Weights of a small mixture-of-experts language model, trained from scratch on English Wikipedia.
Size: 12 layers, vocabulary 16256.
Experts: 128 experts in each of 6 layers, 32 SwiGLU neurons an expert, 6 picks a token, a softmax router, a shared expert of 192 neurons.
Training: a variant of SOAP for the experts, 290M tokens, 8844 steps.
Below are experts of layer 7 (counted from 0) of a mixture-of-experts language model. Rows are named router (the router's row for the expert), gate (a neuron's input weights, with its number), up (a neuron's input weights, with its number) and show model dimensions 0-255. Each number is 500 + 50 x the weight over its row's rms, rounded and kept within 0 to 999. Numbers have three digits each.
Before each expert's rows: a language model's description of what the expert responds to. This comes from a sample of Wikipedia text that the model never trained on.

# expert 9
It responds to: Verbs, participles and particles after was/were/been, especially taken, took place, due, went, returned, plus out, up, down.
router:522493461470386504531550557520470516539522519469548496490387559548517544509567442497536474598518490548511501571510452438464566477432537466479399512455534534446547527485485567486469447473569559556528417469469447490461562498450512554434503438521479494526540498553474567461553483536506552454519501444609384417401419491429525514524506552463508449438475549446593487583456489488455484500488431503426502472456590490391426518488519443422378445502511461579431422456505484473543525465430492469545467514631598479479497472515592527389561459535389468518466461418399545504515541415498433477554471501515454422393499440542517560538550525463518474586495558520530503508472438573582503556448572437536484560420534469581546519516565520513510474498437481466505544536537485496497387430459537
gate1:479470501512509479486526461505501560536493539568554520502512537533425467457529507475552490475544455525438499511469449513480397578559433448528528432551553530444572520481480511628508435523465568526493494558505448565422591500568506484426585497569499553519389549502591567546525570609489588463507547479639524486445553533507441526570427527467467507470452515387468585412512552507527447457539534467486555481611486434531551579455600536561416462512468574521591508519423517496464527436497526591506517529521555472516601465462577474440497487534496416580487433514518552469565530539590550567497484506487463496519483528646522506429430470451529566531538528538479424580507476508485520506464450560533565556494463485634423543497521522525532501515462486526577570480600446552475599517453527
up1:506543516467398455546537468565553520553563473524482476546516490555457567501470458476512452526520536442413517419511487534501504471499503499424592559525522548477526419410431468590389431450534522490497520478458583499511487454491403582454485495461382520402472468451449520453510506582500584486523506487465454545503449453549498390489625495580454441502566421515420544513516559484492513535529464486533492501435474532522446585400514458538473523442485543547383476494490513486559493371486586531545453464487494466500564516500466520565553390510487513482491499441529459408548514449482503506465477477470455474530444391505516500498529481383438573515403476523595479519478594508449496610571569513422444540530521469429487561494432512561518623473494572574543477591527563601435521570548503

# expert 55
It responds to: Opening syllables and umlauted vowels in European surnames and place names after an initial letter, e.g. Hurwitz, Hampshire, Sæter, ö, ü.
router:529519442569502476463575536539509464402504502520431530504571498520450531447539459522515552585507434514545544537575503458521424425528538441480454539518556410526552503515602462471542563540522548588474512553460493465410524502571483583527484425424544531448521488495410577495518487445510596453494502512536560537503433523517483537459542583524431398481432557438549533499466505579566534455484446510527503541483521550498470484482542532477428524514447464453408461527455490435570535470503466488603450566528549489489452501450454435608518527536411404527561576440461459500431579477456456396481437505474450472512510538451437533458533384517562441531555560563485497452515445504487578489581452608436640469469432523431581502451555453596573538427542468449553477429520446448477433486451580
gate1:506517503501578561522434504505622422505484580496566450500497496543497432498468446449541446582593501446546519468452455523582462515471471555561521518470429554471536483444455461516466531572533508551543484493588498580558513513489451604597486464523566516360472426452561511516424388494553457530485437509377539551454424502555485547496555515518553516450542555454557453505538541467611452487443551541598520457472557463448466509506450419515571543511541454557450428530496522476614589572476388594432513459477514532598518524462504474473499564467526415435539491503435526550502521461518467579466401511493506555564481511501534540518497505501514435562542532475493559483506556463519547622506507508449540482463513492532433526507472519447519612427532468447558331565483525477469444545441548
up1:471463513445521538496555430516468543556531498469549506491549558503401595489515471473581596502376477559556573491462514477448499474548438503579490412458488475610499479621431501523481486527568379518613472439530515494442466542497488540537451464472503524561481541495435542580428495449462581488527570545465494401539530561554545502539450482492559485499567484417456563468456517499648555517462531494471443492425492558480515413574488499476505555512422511497504475591569486395547505559468443510563395506475384486430571483566543496452538546470450527495489524542488521454454644448521519501568485487498512577400396493438512429469515439454557502518517468479388444503530530559562489530566417476533502567566504454491566539443583479494597453531450484580487478459497508462530473461480512

# expert 39
It responds to: Main verbs right after a subject or to in plots and biographies, such as won, wrote, took, talked, expresses, ignore.
router:428520487541586542551537478545455402475502575551514395508555559513467554478590490448482490463544516590531484429497546481483585533583429466461501554482450466550406411457487557401535423549487571531561576440513445504501484533451527482402429481493542493499406450502560489604569509515513499524459526434522527462531533482427496496467522507551463413370424435480492444452489421526492509541529514430475518481516509489407486486562393451571601554581493493489491590574494478533500411444456496565486545481506489514487510585538522563474536474497497487415559560464449448541477557505617411539535533506512440475407526499470512532515516485505551509566520465559547529435522495585590529590459407582527511516443507550498504603519466545572555430449449531430494542538563438412495460560604506
gate1:523525497532552415402444446450452497515489443474517569558497506502564395555499422462506474478513589472517522489494493513637452502432554489558532549511467504556514543469517451466451518491386482444474544478489520556536504443479419432464407530525508514575454484483439535532507538395430589520481583357561457509490560471443515591473507479503483503500455387522575420469565552496538391593506559519515540527425511469533502514532569417467511460529641525455466450447563531574438486508500490488466542508488595528516413549507396517453480455576502425535483529522412540523454444447540536523483514451552443541450495543455521481423473564439511471555473553554468485437568664449532453518512442568436471461435566474423404560510544459496533551443488551518517551439563523465476519563522494
up1:465520507472531499581478456547513523421498500486518466606510581477518525564553578484480487514571570495505542603592519565608453582453531468541548553499459531535470543400442479544377528418413464533398531505479521424443490396423494446413527567533518477487506498592529459536469460484479520457499606511569534441483435485446545566538499507513547488484497459512616511466439470412530500605503526444448516558410455550484451482556508470445511553511572516596491496487577531483449511497454563524455519465574501591571481546470437526535438427517495450521429457508423470519382515518459471515481458567518411601565556521541484521491469484592526477563433570493462538450496605571458480492432498528424551487404428442458505437544495549583560477488557528569485513558460545418528508499446461

# expert 29
It responds to: Adjectives classifying a following noun, such as local, national, political, military, football, municipal, often before career, League, team or seat.
router:449513499580488516542482498451545539435471577515494455452466401504572540516574508541504504471404527467565404417486486579516510474521481600475516454492460522521442469562546547482495492484570489494507547495464570478509506521587489477488502552435480396581561534496563517548525600511556508493449471442384446575419541621591452460603464515469525548450413498629579506436570501560464535417480520568534415496477475434571449413504585558451556514494450612486521535592446566411533471588436438488473490498493452416462627562499519493538525553558526508507511424604494525502576509472530469549496525485496491544442488511514538460490508434473558456443547434442535460560467595549399449516546525482457498469566529406488516494488504542504516443575528467442449434517494476437465535515577449
gate0:365472547485571412534550475456480490461500526422438592518512554546637519420540525439553522643483464537389498456612583493569484466516508558505463524570446451473463481520564590453503380427481542492503477565528532493553491535540493466473373468571543509514483548480494512353543449543501459591503602473490483577417557520581533490474525540471511444451446420438456537599508514498534530468573465533543488477533480539529480538397473537493434378458476489462531444500509527487392494496424491456480552540450524394550507486524528511507535484513523478548415524523440540452495493469523489451488517476528534551510433566474446466494437486499560432528537519450483469545464537556447448427552494512567495475500582497478445557486548471524529465490463519488421426541459416463489366480513617
up0:442409501527486431510419478398460446438467504408538570487508483579496573473484448490537419516473466548333506506510515525491508508598559577468509552452513552448491529400456626416480412466595519519527447539477521521435536529496510504476492511430503540487517477407480546565434500440568460528458505432539492506434442436485490531535610477474487476565434549527463511430446494582556479521441441533569515555448480558552498541517458598584453525550516476511505389498522558475446486512508506554514519430516485592441507532558544505506462522362524533641539575494446471557532533484486533524533440507408548543546495426570505487520620442469534507546517424549646498445438509453465550462472522562542488378534455559413529466498542532452506545547485456503471488479562514516462543470526527

# expert 49
It responds to: Prepositions and temporal connectors such as of, to, by, under, after, during, especially under in census age statistics.
router:485515491483475491456496448547489582505514439405614526523554469483533496465506501550386496480543428464652567570555547500488510438509570487467509478461467552470558435530519483462461432425485555504494502585465496560455432567524507559541498533484457513564443469512611534515521538486552580539506490450510453423407479488465498548550456659549506331542381528425463455492510448511514460540489454513394401428534483501506573536553484472475508595431537495530476487475503550563504465585515393543528520621564552442409486516464472503464507522415559539514444470440578538503581511521481504422483510481505490505507484507481554486501588564430558524549494528514496546504517576571573477570524472480545549422412527551479506509565471533531469570450391591431429511504487450427482442526492475
gate1:519495513477525484496466504497499584493552501466439558416522580570461507510429509481420445524472479461514439543410533535485448455406529556505546432494482537513511536478410593453583558479521597495480564542549537538555511441520551561484551509547520484513497492534570408554519457429513555543432502466564453579398516493499475460547425526456603486527467499422540515544452445460538481488547646535550512540581476392629484498431515464520552549637514449477576464516452488540522513419451535508545524543561409575539493614342481501487430526550529546475462495474521505577514481475491531544530402562427453458497391426445460521432526505469414480502501476503501525565548468452509473458562426454554555535557496547533585497485483530486496494420558501485480475526554524439410538544379534
up1:595514584461423571518515563573402514467542507511420478436397427508486353557554441523465437476459507521478509488490518451511496426549492522481463510455547504511503429535438426399476466460547485535526426404504477418465462480497390488497569482479402478578512509421383460587485400536517440592449450594470481491507500532555469595544543487487632445525453489548538501484513446516480462531502525547543448478545483408533494481411502416556493501458497540370528427493454534528516537524517555479511428489553514475468543463587476459544518488447525517453565554545587567479545454510480477495443425495484483491499450445475569531460393508574529546571487621462575481528493513525527514523529497531471513539513474454512629516416417547489547487418557516532506454577524548568445432452435481

# expert 58
It responds to: Last digits of years and days, like 2024 or November 13, and month names in dates within tables, rosters and race results.
router:473512404522505564442514606484434579423470451535592562532451528519529468536438464588484441508464505397513497445575481567521563424482492549471483467351551572512543493454497492431502537581594564444528545500542450489471531589495562484538476475490478517443438525426526451529565453466397477439576526444444493508447522527569596418483456426443458490464494552439614482573429467456506437577579527554538529484455501492480396479433440567555467456479416493361460547538521479572482505576499472461403551516430495429547543505497534497425483431526513547495425551434556398446512575501445523537515510539534477460590509568542541510495459542488552547499511474458490589504425539454497470419496437558550518484499513520460521589501543422464521547506396526473472509485458521519426445504458538
gate1:568585439529529373412518433383566497488489562407535466521483544520501517470463434463549618371457547609559557500445482570460548533439573491518524553536469548505582490544458538466513506527512439513490558462529553525425548518416466488555525467497548485450496470597461476486392493488499510452561578488481521497523520590512611585401557449518490456488449604484505599488550474486556452536570489498482478517571509526372496490584576350523527437464472402535544496450529470503558538514525529526502528547454529500653510499448524552448466539526515499470464458537500475492490518591606544594512528447488509484556548469506409523534511501464575529572515514545482489532489520440483507542470527499477474432464490554433605472550516405528446540435487549551494576573563509472524537505481515
up1:434513567474499486505451529515464492547481467514518507455647593537475524601469585511531544578473506515548459569397470569528435541529514477470493485455446515428434524576491439489561462605531538514490468523456470538540540458471515477447516476451489535604499588504472537455497552445526621443593508506602567520552423510502446464593480551497571478467436525536477543551546485435538505472436511518502504499507511534610513510458497512522512457450506516478465470470358552487560475596471430517471428407557509514465442478482487455509503618606535506537636598493458550568495514493521445492460521563502587521492466471510432502535499485559474528446539462550493417575478509450567472411529503433478502370486538479464512431563441642466402478544513532542553584486529480422470499439519596

# expert 45
It responds to: Tokens opening table cells or field labels, such as Band, Votes, Name, Genus, Candidate, and numbers in results tables.
router:480492464486541528573514502446546492364464521479591470515517430541532415488523488552506504502432501510490509508516548448475439472563506580349435497485471465587458528441632394451565473539567534442456427442439532487495509383436544429511537554523558471533415438501404488477444522496454622442529416427553484506466467497515483484455471530496476536475534525420460582603484478521461495443507430431439474552517535531523482458476557483583478544480489546452462501512531488544478514477542544566467535421478523585425519469425603508517481469381489459481453473541504453477559490590424438584430568575559469572457518540507520519436556535503516467570513578412545496469460487417493457494496554462507464399460577565443582522519538513543383431514485556447539548504476489457451524587454538
gate0:436535465584548525474372570478564423464460510511525478507480454535526411435491563513459474395473502399517450568514590479491467533540469433525453409462513425478595434481441447526469491498607545502568549490566460429508473509482595453489393547499453478474515479524506486495439448551435499506595585502494584541475503495523462564512565514392458519495432488486569435582551495413552600491437583517471537443548534507549438446472433434501534461426499552512490424472461501553557483482495464515512510521483545517615505630515548466497548466486495485472341535518466452488457515465495449572438452535448519531501529498431519562431468498471549514564534455525421449463503447542470457466523592494528560503570582545475511508535500475564407524440507531469498595521369488492502606478437410
up0:549481458508474512482517510516510529647441589540379531493535543354529519549463511419526470491529459483609468489433509494556445500481495581519468418430533566462506545423534530581543449560448420462480456449491441534465470494569475548553540487472543532487404486530463451448510499499457551469550468502508397564529487512526592561475492487525520553395453556509435535358478436550456442463443531468541525601459545483448437480425478406473485436491477527557546429496556511562517466460368534425459583453422505649521507552513515491487589526455511545515502496577517486416584509516470479521541541506435531502488455520537531488554527534459531471438426565485467481508481534548450509541520518433565437510545526605451440456441476520595483407432576534507549440484465479539530611517500448

# expert 61
It responds to: In, On, During and similar words that introduce dates or years, often sentence-initial, plus pipes before dates in tables.
router:558510407506458488568444566528494532515477509434548545603522550521573475558494425443385451575506430498561468529567527513522465454569575508478483514491496568521449465556561505555547474504517450523450462549556602464497456462530548515578443520516563525563447498562530472442464521551424428489527369457527608418454581494513547528513483480529496481571454529404627398504496556459469479466509475470525511448542589503505511413429409477427482561425490467528490525477460524447488500517514534464575547564444502488496510475574627484484539489555458516474374462500539459489601520512452450484457547484427446490458513491413520544520586547581482464492448440446534549497452490529584437477568412479528606502424510580469496469546531471485482497485422517525519543550470567567495452559643407
gate3:515470518446440496400545531535556528473526511513429527527542512513549396513566488482494460374492484513534532505454524499454498501481498484532523446507586453535588564548527424534512524435427394491572479486497550452502518504443483472504504577471444596538440446520603584454446498414400479432505485540525544426502548492580547564560431460532516459488550455525547473584478538444513494459425439375551528451464601396495509468565594437481523498597491463478497453426518408466466429527481585506548576528508575494482455600568554523518508528451479452532521508471651467573510555450533398493551500547401464629454456462570487494546573464503507503589477559466523492499510555439418469485556494475584495552499500583465435476457526621514540510548442544529511510520479515504431477452554538
up3:441489525515525489471444498454470551499516406468512552537514527615469515463404480573404469494463445461516547575517558537474525505568442516461402493516584434476472493565500530522455478469545517530502543548448473499594562481485461576538544525478462566452421481490556512636405617464536546389532406550443616525464565482449424562469456494503535436573447595545493577500513482488499518523455459456647506411479552482498377478521504480570481493539446497459513410530438541436481570589570483489457456539418515501471472416551441515440544544541520473540509570433446491507469479524510552555508566510580539586545536554473590532433466468595446533502470503504480580518547486610399461521559554493449572481411454488424517433506542472480459489476497478475568519561481465545469470452495512

# expert 12
It responds to: Middle pieces of surnames and place names right after a capital initial, often European or Scottish, such as B-amb-orough, Vand-ewattyne, McK, Berg.
router:578480596539498541569484518504509503424464506476489537453555562568449496557509605563517489505516447402531514522513456485527519465544521592513370533511595497443404524473552403428519645580457448481489526514524462448496468504492483471545453446468479471493534520515434531517509464403533401451534549483479555547534483393431513560522509494476480391478451468577506586532460498489518411442554457366493440516458585463481449613518529455543532484584547483446493418471501484426482467401553485504546478530511547423515464502490548448495490405460523465584572492415484510548450580512405511430421591591477476459541500466562451483456537470562501421514497566549524522470508514430421536474524522438437443547619491469544591467451514494536534524489497587500539472499507492507489387585533518
gate0:562560508480553551491378552584508436521587407466601494473384417515483483459364488466484383405497454388440464465498471459397454497540432548517481478457484499477451507486596491439447499445465486482466434565585549588450532524468558519529476552512498388565470444462460483533500644443441502511533483582510515454422464554451500503541514511500494554503481489467459558578434586544449483503549458552531467515577413462547522503498551484612493501549529539511468431482494566527470441428454504487468445493519433435564497571456524454384426460533542485537488409417578410523476461460533451428515441541520547521525478528527536563512454480515509531494443488543467463458505550542482496469386532441441531498485552411402475533469528470512468568502491475505525495563500403531517539579483426
up0:517473510489554597459521466541558525471510486493367528500493506552446462448601509524503471510558522526484434547490491642490453536480366547582469518498492524576578398460545481528524560469485474448509508578522414462566517530553600494557534569519506470538576520497518452509535519506510449525471499429504479534494496570519527551487473534421611474538504567487495543542569509588579406492523444581595565392503553451455455583544478471549515554496527499549442553632488491518489571547524533531516447558508523530461596410515538503508404446595539468525498576470521540523514564520420484546531501434584404565601566475548434509525455494441575469465510581509463504588525533450458513528491485465504527537391470415472451485533465515529506467551480478537384495497482623520559541489614522

# expert 27
It responds to: Final year digits in birth/death dates, list and infobox values, section-heading markup, and taxonomy words like Animalia, Insecta.
router:403419527505475536412447529515461533382547492520594565474494501487591499584384446516490403481604601511451470494480483529508521561440513543570487477500513496486529496453558477533507508536595450528519529477529445503519540468439493489443514602368443508522397557491455506569543575470464472437513412559473513442526488497583455448419481531499528553569512454470416534569555566537502500514555438463540436526556507555532388485507428482506442514513531536502474388516447539497562558512479455502567524476472456492551420407524535502447487466563563431426521481479439502414583530490419537495485550468500529425453503478510463424506467607531511456513534537523567589582472452531611497500476519396568574571521481545441580624446494518414511435456520496560444475526514548433468463486549504
gate0:561476473478476452499403482579568489471484547455662488467445506533545531457514441446467583524445471378511521454465537510566440531567499458527506404441571443501480460565488570520444489484503479420589504506494468522505518543438464541547544496475474482437537516512449514436524474474541545545426513424536514502453526463503544503535459422556546531442494529523448454431583499554505499453569496560561557486554463528489481478435550562530579586529492560475564509371413582624503523441467451530456561526508549529498473581469505468500572421498431540541514525552493569467528503541443555341555566392529455507533533538525498537396487551457449496592510601592512504542561469442517485499449550512451404511554522437433581509481559511483502500566421536494504529559603467633520527479493555
up0:454390485481531516446459503532500455433487465570499565455538423493512492527458444597537496512457481482420567564506626528593585571494505473399469532562574416628575566409561491477553592473513542428517493454468526635477433569413497543464512510558508508522464599566531520455416403543485440518489473413470497504600566468514462538542430507461512526515479468447453430545525469465505458469457500536535478431544504536486502528524447580545577467408482514404415472542496527500534473441479459560461553506585567489494530513614477531505481438500446479466503473501401489441491558521535580449398421584480615431548479574466549577520513512586545512432501491550509541465548551555491526534484439466462516533596500535533546462502510500390490518465474524511525438461482461551564520478461534

# expert 4
It responds to: Adjectives after the, a, his or its, often in section headings, such as political, main, new, various, Selected filmography.
router:504527448491546415612439474438530473502464567484518485480430415497516501553553478535530595464445511620475464429504510523496495517577498597517563490561496453489460550543562499593426423441556472396509448512414562392500573503566495441502543559454495518445518480526609481470501493508588560586488456475535513522602515538613482501467535444533516550468483518557550516510497450489437522482536512585574462454398536466555597429509544540482535514504486499435454599460513463442520407514454581581450481499495446513494503496517455537474538572573480421463514441565505532593433488481439474432452520495524537490485494416553563477558550529472564453365512528429456485538500534623453370507483483510467558450545499520510402562494588485552388522469505415520514571474466558517523480506517561
gate0:607457554488571512497445558498441539505546496554564616459467441444472491459551538506529500480483478461490544406485513476493482530537422512481472529450495459488425519591457410574585404396471478516532439535456449546503497503552506570488514615453530514463519536421526422570438504534500471551457466532508611451414559490458533507486438503517348595448499466564501486513539467419501485527425547483533586494433495471515532442458488572478434575518456493404495388516475539487546530519505539536566542421455496640594533602445467471489519519454392487442535374474528476431508466504588562485441553536510586396499496572550570483536451578496493456457509450530533504456399553485459538449490487562584425506526464475422485491518426490541511526554525480516523431486459485522487578559488508
up0:503569518473541473505522452526549470420587480564421471530416486579441521482563467457580575481486446469536602562492530460471456533440420536539534539535539484493468542558480569557457497475460514523464502468511515394561519426403524462460433427515585539472528474582488581562485607517511517508527540533492387563509488499495441501493558491491518466583458507417546467576527535589503473428514501500518494547463431481494440455532533487615510427398554551488534553524531455442524485603429506497576507500487470534475475507427529518637488432494397490547512467473539404432536601450537511366509501494459537432592521451476413454409516535502489564511475473512514642465489506435596531415446545530464568548496447429480443458481474481524499550576447414485501388447515536553477510459477495

# expert 24
It responds to: Commas, of, in and colons joining place hierarchies and institution names, such as Fasa County, Fars; state of West Bengal; Department: Nord.
router:533556455484544528477560466599634540486493487498446504501543429399510491524495415511429459481540547557447535503494464432420510584533491521599557457565578432495561416514518560567525535451444495505407571584341507522530562437393452546512508584529393524431474511454450542551595502405590545440540506403496540424514495499556562530485461549536478479532527447597544586434559504484583486473497507519478487475446469452558466568615484516515513487576575466547490506489475588441545516480504489455535576511481440517455558503565484399463570470473442454563453488462544539539547554508479449506491556373486456518575525528551424477458533477536500474490442541482466535485508481482482573546474503557514488512500503449544457466460427453372541522454454519558537480478546489554478519510569388
gate1:614558527530562480561532427561504553538583511507511560605454550556586539522509462508540479580490548574470478510589506487581516509500590482490566540449468489533542493460472453570527558518437501511521474524479547493440479549505545536454494621495496553500525568532506491518683390559450373493461409535510519529518411509598434409497555543499480560472525487465438465489485443505593552514562514522423432559433562487522491496570482453445422538466532482489483508584444542487445445541495515460521423497559556506550524520525494418501575481505428516511435482584491445519659474470607553500507516594472532499483451512553570572565398467485524501495512542517560479527592491523571476401518487485542544579512426492496417593522510509444543507531484493429571475452450483552512409527489517
up1:489572574435472398543499514515378457459492642447531551453501517466460398396459563505535467428436570518465538508513492484455495548530446503563496458571536449502396517575442542434569604504464516485506532507539568503488348480513436559534503463519455494554475472526484488524418564512489522497456441440511559441577589547513464505430453440570532482483472529589462480614491461463480507497536607539475454471464538527579521468519471479351426530483489525430540458566532541560443486505522546571511417588523521495523582451509526440466421474607518562472569488470480501552514542539502511514573494557530540442596565596531563434483436419520569523527550446495529491574417531514458524451561537473539526528515454538517582527519511566523450480505460477402467504519542591503514479526570563

# expert 31
It responds to: Single capital letters or short capitalized pieces starting foreign personal names and terms, e.g. Erdoğan, Searle, Sven, Berber.
router:453497607369570477486469548550508529501437540409485523519573548471505499526535486522514486502493453520478470549491466456460473495576603486500505477563532577449491598524471481495578586524462482582512543490511599570429488562387407443503588497493498458537537489588433547481534410397519487471449521411469544592508422545564479548477453517507428476444501441439456535461516471583470446434507489528487484539491481505457511512442623518519497521502494525440531542474528568459551552549509496482528571600499460546408585523426423419556488450443457421483498546518481499489497452475458429386551424473463412482601426483465483557461468408530505494487508513568489469435500469444459523442494585508503488442507430598458581493549508427496495655526487532557636516572493492539465526480448493
gate0:495394639422530521550510472421504530435516497484532454586546510562506530513506492551453416563513488458476481489431457493449558513523547479427514601497452500441512599609543537481580587368491531464513468543510535464478487423463457507440565495447494645523528467546476434520467505449508447434443416428534456487469476476553486475431525573492543479385486543499423480483569492535485376501471424498481435387553483393458429574548468511485493553603448457596496466457488462463493571487469510505527605482515419495450557480482527451542390444489517578632439465533473622474460495544488469501498414525504419472487528457439457582525458518537510509499428518502570549537500517434498513498472488543395545499520437512515602458477491513552494546481520484552566495427484564521491523537471530
up0:508477469552473511470475474484510592571533502534428445502407479548522534356566514512448485556559399488502515588399446440504452452449497491513468493381574557499512476528509561553505444563543552551561535472601446500541500460526419498485535611512511472531503491439428477422429487523549510583520448476434566502564489493482496483503491557567486544490436527571459574474511510489525538435527466535449390473553454438544427463456504521519549455507451491554395599573536503506417518396523454514520495483575583528575532557538510484571536488547544527486524514553540474505461482514432540439444516567468454623448521472539391596577565557536586494480481580431560494549404572517374505495520542522522495514490414447438507494468416544608458478448580568462462499547496545482468463469446485

# expert 40
It responds to: Word pieces inside non-English personal and place names, often Slavic, Italian or Spanish, such as -ić, -ović, -kov, Bar-chet-ta.
router:508494473536412571478511548624431423462463518529448433542578465518623511446522526425502439525492464562565442576582555486451569455435566529498433527532463447480513437476513494443535514487468536483458580458456498438473437541501457554499539477488473499495604512531537500533453514449492505480506474633394569547477538559436619558510500568420524418488475497522573474439452610520551482487506542499563471598497566503477470472470453518466370500491551412450423447521392534604516540451486554430550457553483538515559488391514408455556489485627485497482439546520551412493459574475520415407505468584534451444582537452513450457558472444488583494508462447524497559510494553514532542457556450546541524480436490432473485498560487561503453531512552446501465536434479469520524510524459593
gate1:555398462512499557561461474537452541503529499562532465500511534600456445410458492502551529544537483436546445434518482452458437479427353534530526533474494502467495466501541511556386498479469514502556425457412525496411551640461503547492495518555441511565453483481494598507573549419548440547506509520543525535565493497459503461470387516538520371546435560389492454487433419494579459405555517502600475490507510485540441532522503517523513560541475481585562486458377488482515560498444450581416498515574448464450570495524495556411515493532468445471528546421438528462430554423500463555602484441440493500454478500521484452470477617547545510468499497516489406623480484536513470510554482499549403456495510444514625437528503452542548523494613504478499477562517471484431542505433534
up1:482516434424520486501399469506520480514441409513561508490512501532531467460533519386520546612523557595490525573516540496448504460477477513575558527475475470542619423520533476521459513523536493504446554543456628604526537493440487474481546557420484502571494563425558497503441405417474490455500468520564458600416503529466434477584520519487465435522557537582564463627481524422546539531511518479517532571557504425543483504480391573559448488505476539533437497595562498576569491440511501512558425485422510531529473529351523460545514542610546491527491438524474405516444479583469466495460554449534508512486481485545460463491577446522606493607565455559585512415499487483515574476481556566472429577537517480553515540463501557467474556458455522429440530471551515533439562590512529

# expert 33
It responds to: Determiners, demonstratives and number words opening a noun phrase after a preposition, such as the, a, that time, several, four.
router:516525499450522463485465495510524495558470476486470598445636503530428507539481500554504481531480582464495485532530421592476494472510557539513494466590515514400517505508470493534426384507443494494490502489618538445401461475554522456427500488523560498481458454444475427424514515491544557503404513498409468530537583541562511562572520505600454610453453566460532556580458532470470529553484478510460490471547404575525531523468447533510560470512597529540469401427474465574561377506477549540505471505531459500520459455523460477426510555537514541378468545593472601564483494393450592461517449397555551626433485463523540495482467457444423483525540527553483415517470581598492423548506589553495477462526500520536526529526423459437519543412469510521552598535498535509522544547459566
gate0:436403514427599543507578488496506464491391594567540443546501481430485557518602571458494559495557442433398464494450554537553596396411542514410465502562413493464476484485481496504488467449541483501518551504483491517467486519557500447487450433403524513575478437512462483577458483496525540436549567542414535482498500529462417557529482410478425536451514455488453448464452463551516481563460483417426431476515539553563487500500472452465537521574440576550463551514476502466479450509436546594448475475488527429500549514457522504542504526387557498572445463495337509526536520547475539504536493506415465509521559452463492532501520513466444597447580439386601439453511490564495494545473531552518553447528434504502429549532498510459494538478558553468578622382462426466558555538451443
up0:496408446413634502506500447496485513545531499502485470528432446413484461541535555474594517394485548431528480468510449542507523519503476515502494436461560451475530427526452449472474523481510457445575429562453431481518466476555588505588568559521469565542455440496588505600424534471496451489520472507505571538444524520456613474500500521551555482503373566481545534537464537468492586446593529498472488558491449542539468535510508517523464518570480531445532467484544486450475592539567429516515467446429525436482459548550588428458466570521493425436591458505420490578574571437511564508496450503356606504443547530587505498509450502489470485443439478497501553586494515423566535592591505446550594593541559588564482555403583521518480553540498410484524475498472458528561514544461521

# expert 15
It responds to: Lone capital letters starting names, initials or word pieces, such as middle initials (Harry C.), E-flat, M in Mets.
router:515542589449597511508421549488460560511420545435475507545578483515497556502530522552555428510445545468484537529489535485475485534510481438489533457571502580533475512537527442425565485481451446522503508557426444470449542529381507409505490539606519518561547476535405575491589443439487405506441535498421492471487444469577447539514475473394502509525444497428532534496481475484422396505537491543500457527446543459564425520551559503504468573506519478571624556483504539589506441501471459456504495549500515546444464528558395516474488532482439394469472509388478456518408468574481412534533442456416517482538550565477513492522540449452496456472498544522518541443474490422440506410433526442507579561538470445511523477559539388491444586516554421635621522583543519510407569455536466
gate0:446589532507556468426460543447526421537526489520559481536487424483521490499482441473547478546454611519470486525495532520499474416502483467462537598566373487449524549481460467511411506455512545494477616430506526453529516541483473443489550543539553512438447561550604513508539360547498496498469504514478468512420607508592529454553498493410450476496547453504537478501452425521583561528464459504603553550523519564493499538507513515506492427540529497415438502423564459503430502502524564541450491501513457526431488508462452517543556464429425434529468541505535537543478488516513516630622417497492527454488557590484530492404484516579442468534551635357428548482465476541491519517528475484426551612445556500575434553545494446501512572479512489437529507584559409475488597378517497
up0:520495428427525608544444602514415418517415557462494464604506544466569513488524625564529486517529555439440475464499497485532508499412599500584427570540517473428500501497351457552445461535500490553491475505587524374535507482523472436523486485458563479527445498514388507443523435598420477508512463487466487480564545471463517484532461458538526557432566483469459441492576599405541569468474510400479462449521536448423487484443581473432435525569545422426482541460449508457458385480490587536589480518469546532431447526476493534612463472508513483511502533466506536498430522536461559483504459548464514585435536529563555501480479451402484492432569471588507451489465453512540532443492523484526517459557451598498532485518488452395513540548558568506505516449556435604484490547477521

# expert 44
It responds to: Capital letters or first pieces of proper names, often taxonomic authorities and sports scorers, e.g. W-iggins, Sch-legel, P-achu.
router:482363519502443419584546561558552458540538496396432420505565503497503503539546472500370472484483580457542534504497512551381383501493476520472459476557513491563438484443465560447509525529456483459593511560481470447467520506577534488438508465548488460535487472479469542501478524434498460472355535489494587499459417532500473532484564502536586587498526481539408467391428483468445505532465561535496569512496462503531507550461544551466517455456494458402536466593584429550416521451470469498561501507442593527424468485578408483538531555570448545503546543529565517453468375466517474460430538414411472468519595509534537507509614467543438514527522535472534481505513522445510436448617513559411449520478402489601489511431518544514468568490514461478528503471552460545545465450430432
gate1:464566502483508473513510444476470512485554551515540554563497554598530520555470511496367457452541500440530501437414442560541493483411547526443461539544488536515482552576488544464442486434487525423544452498451476527503404459538504483471531589573516552456521493477494555565516465534476530526535496509495444520500527503471570401586499442440404436463518460464546430516536529388431434438531482389531476419528556586457476465436445493517555523507543549560482491438549438563450568553496481557473645575440574533464547525473547516475561459463514573593511625501545473567436471478505417489499495437511361523474589447481367533459398467512432573568528519541502534506488522529536493505478465415501496502408464540445457515499446571509416525464431480417437438582494544506425511554457537
up1:505424436510483543591565445455502511452545453513405575495533495363478545489492509483491609587564570430470468516465467465467560539517539462510538393510447514517561391587477493430552493496524520486475489507636447558570585513520471459552463425536475499449516587425517412476540522503526571513531491461463503542446524560446486450490483523527476456524435497533601576389498346487523441470564555509509456519554495443537523556535432503505496560527428549488436551566477496435533526509440562483465536530505467542612434489463520479542409567478567505509416415487591553485510508477498483482455482456523513456472448541381462488518498515468540531468496464465501538379512465526590541605524466541451437522392487615600542418487441451496473523532483423466534536526480429579483536537507508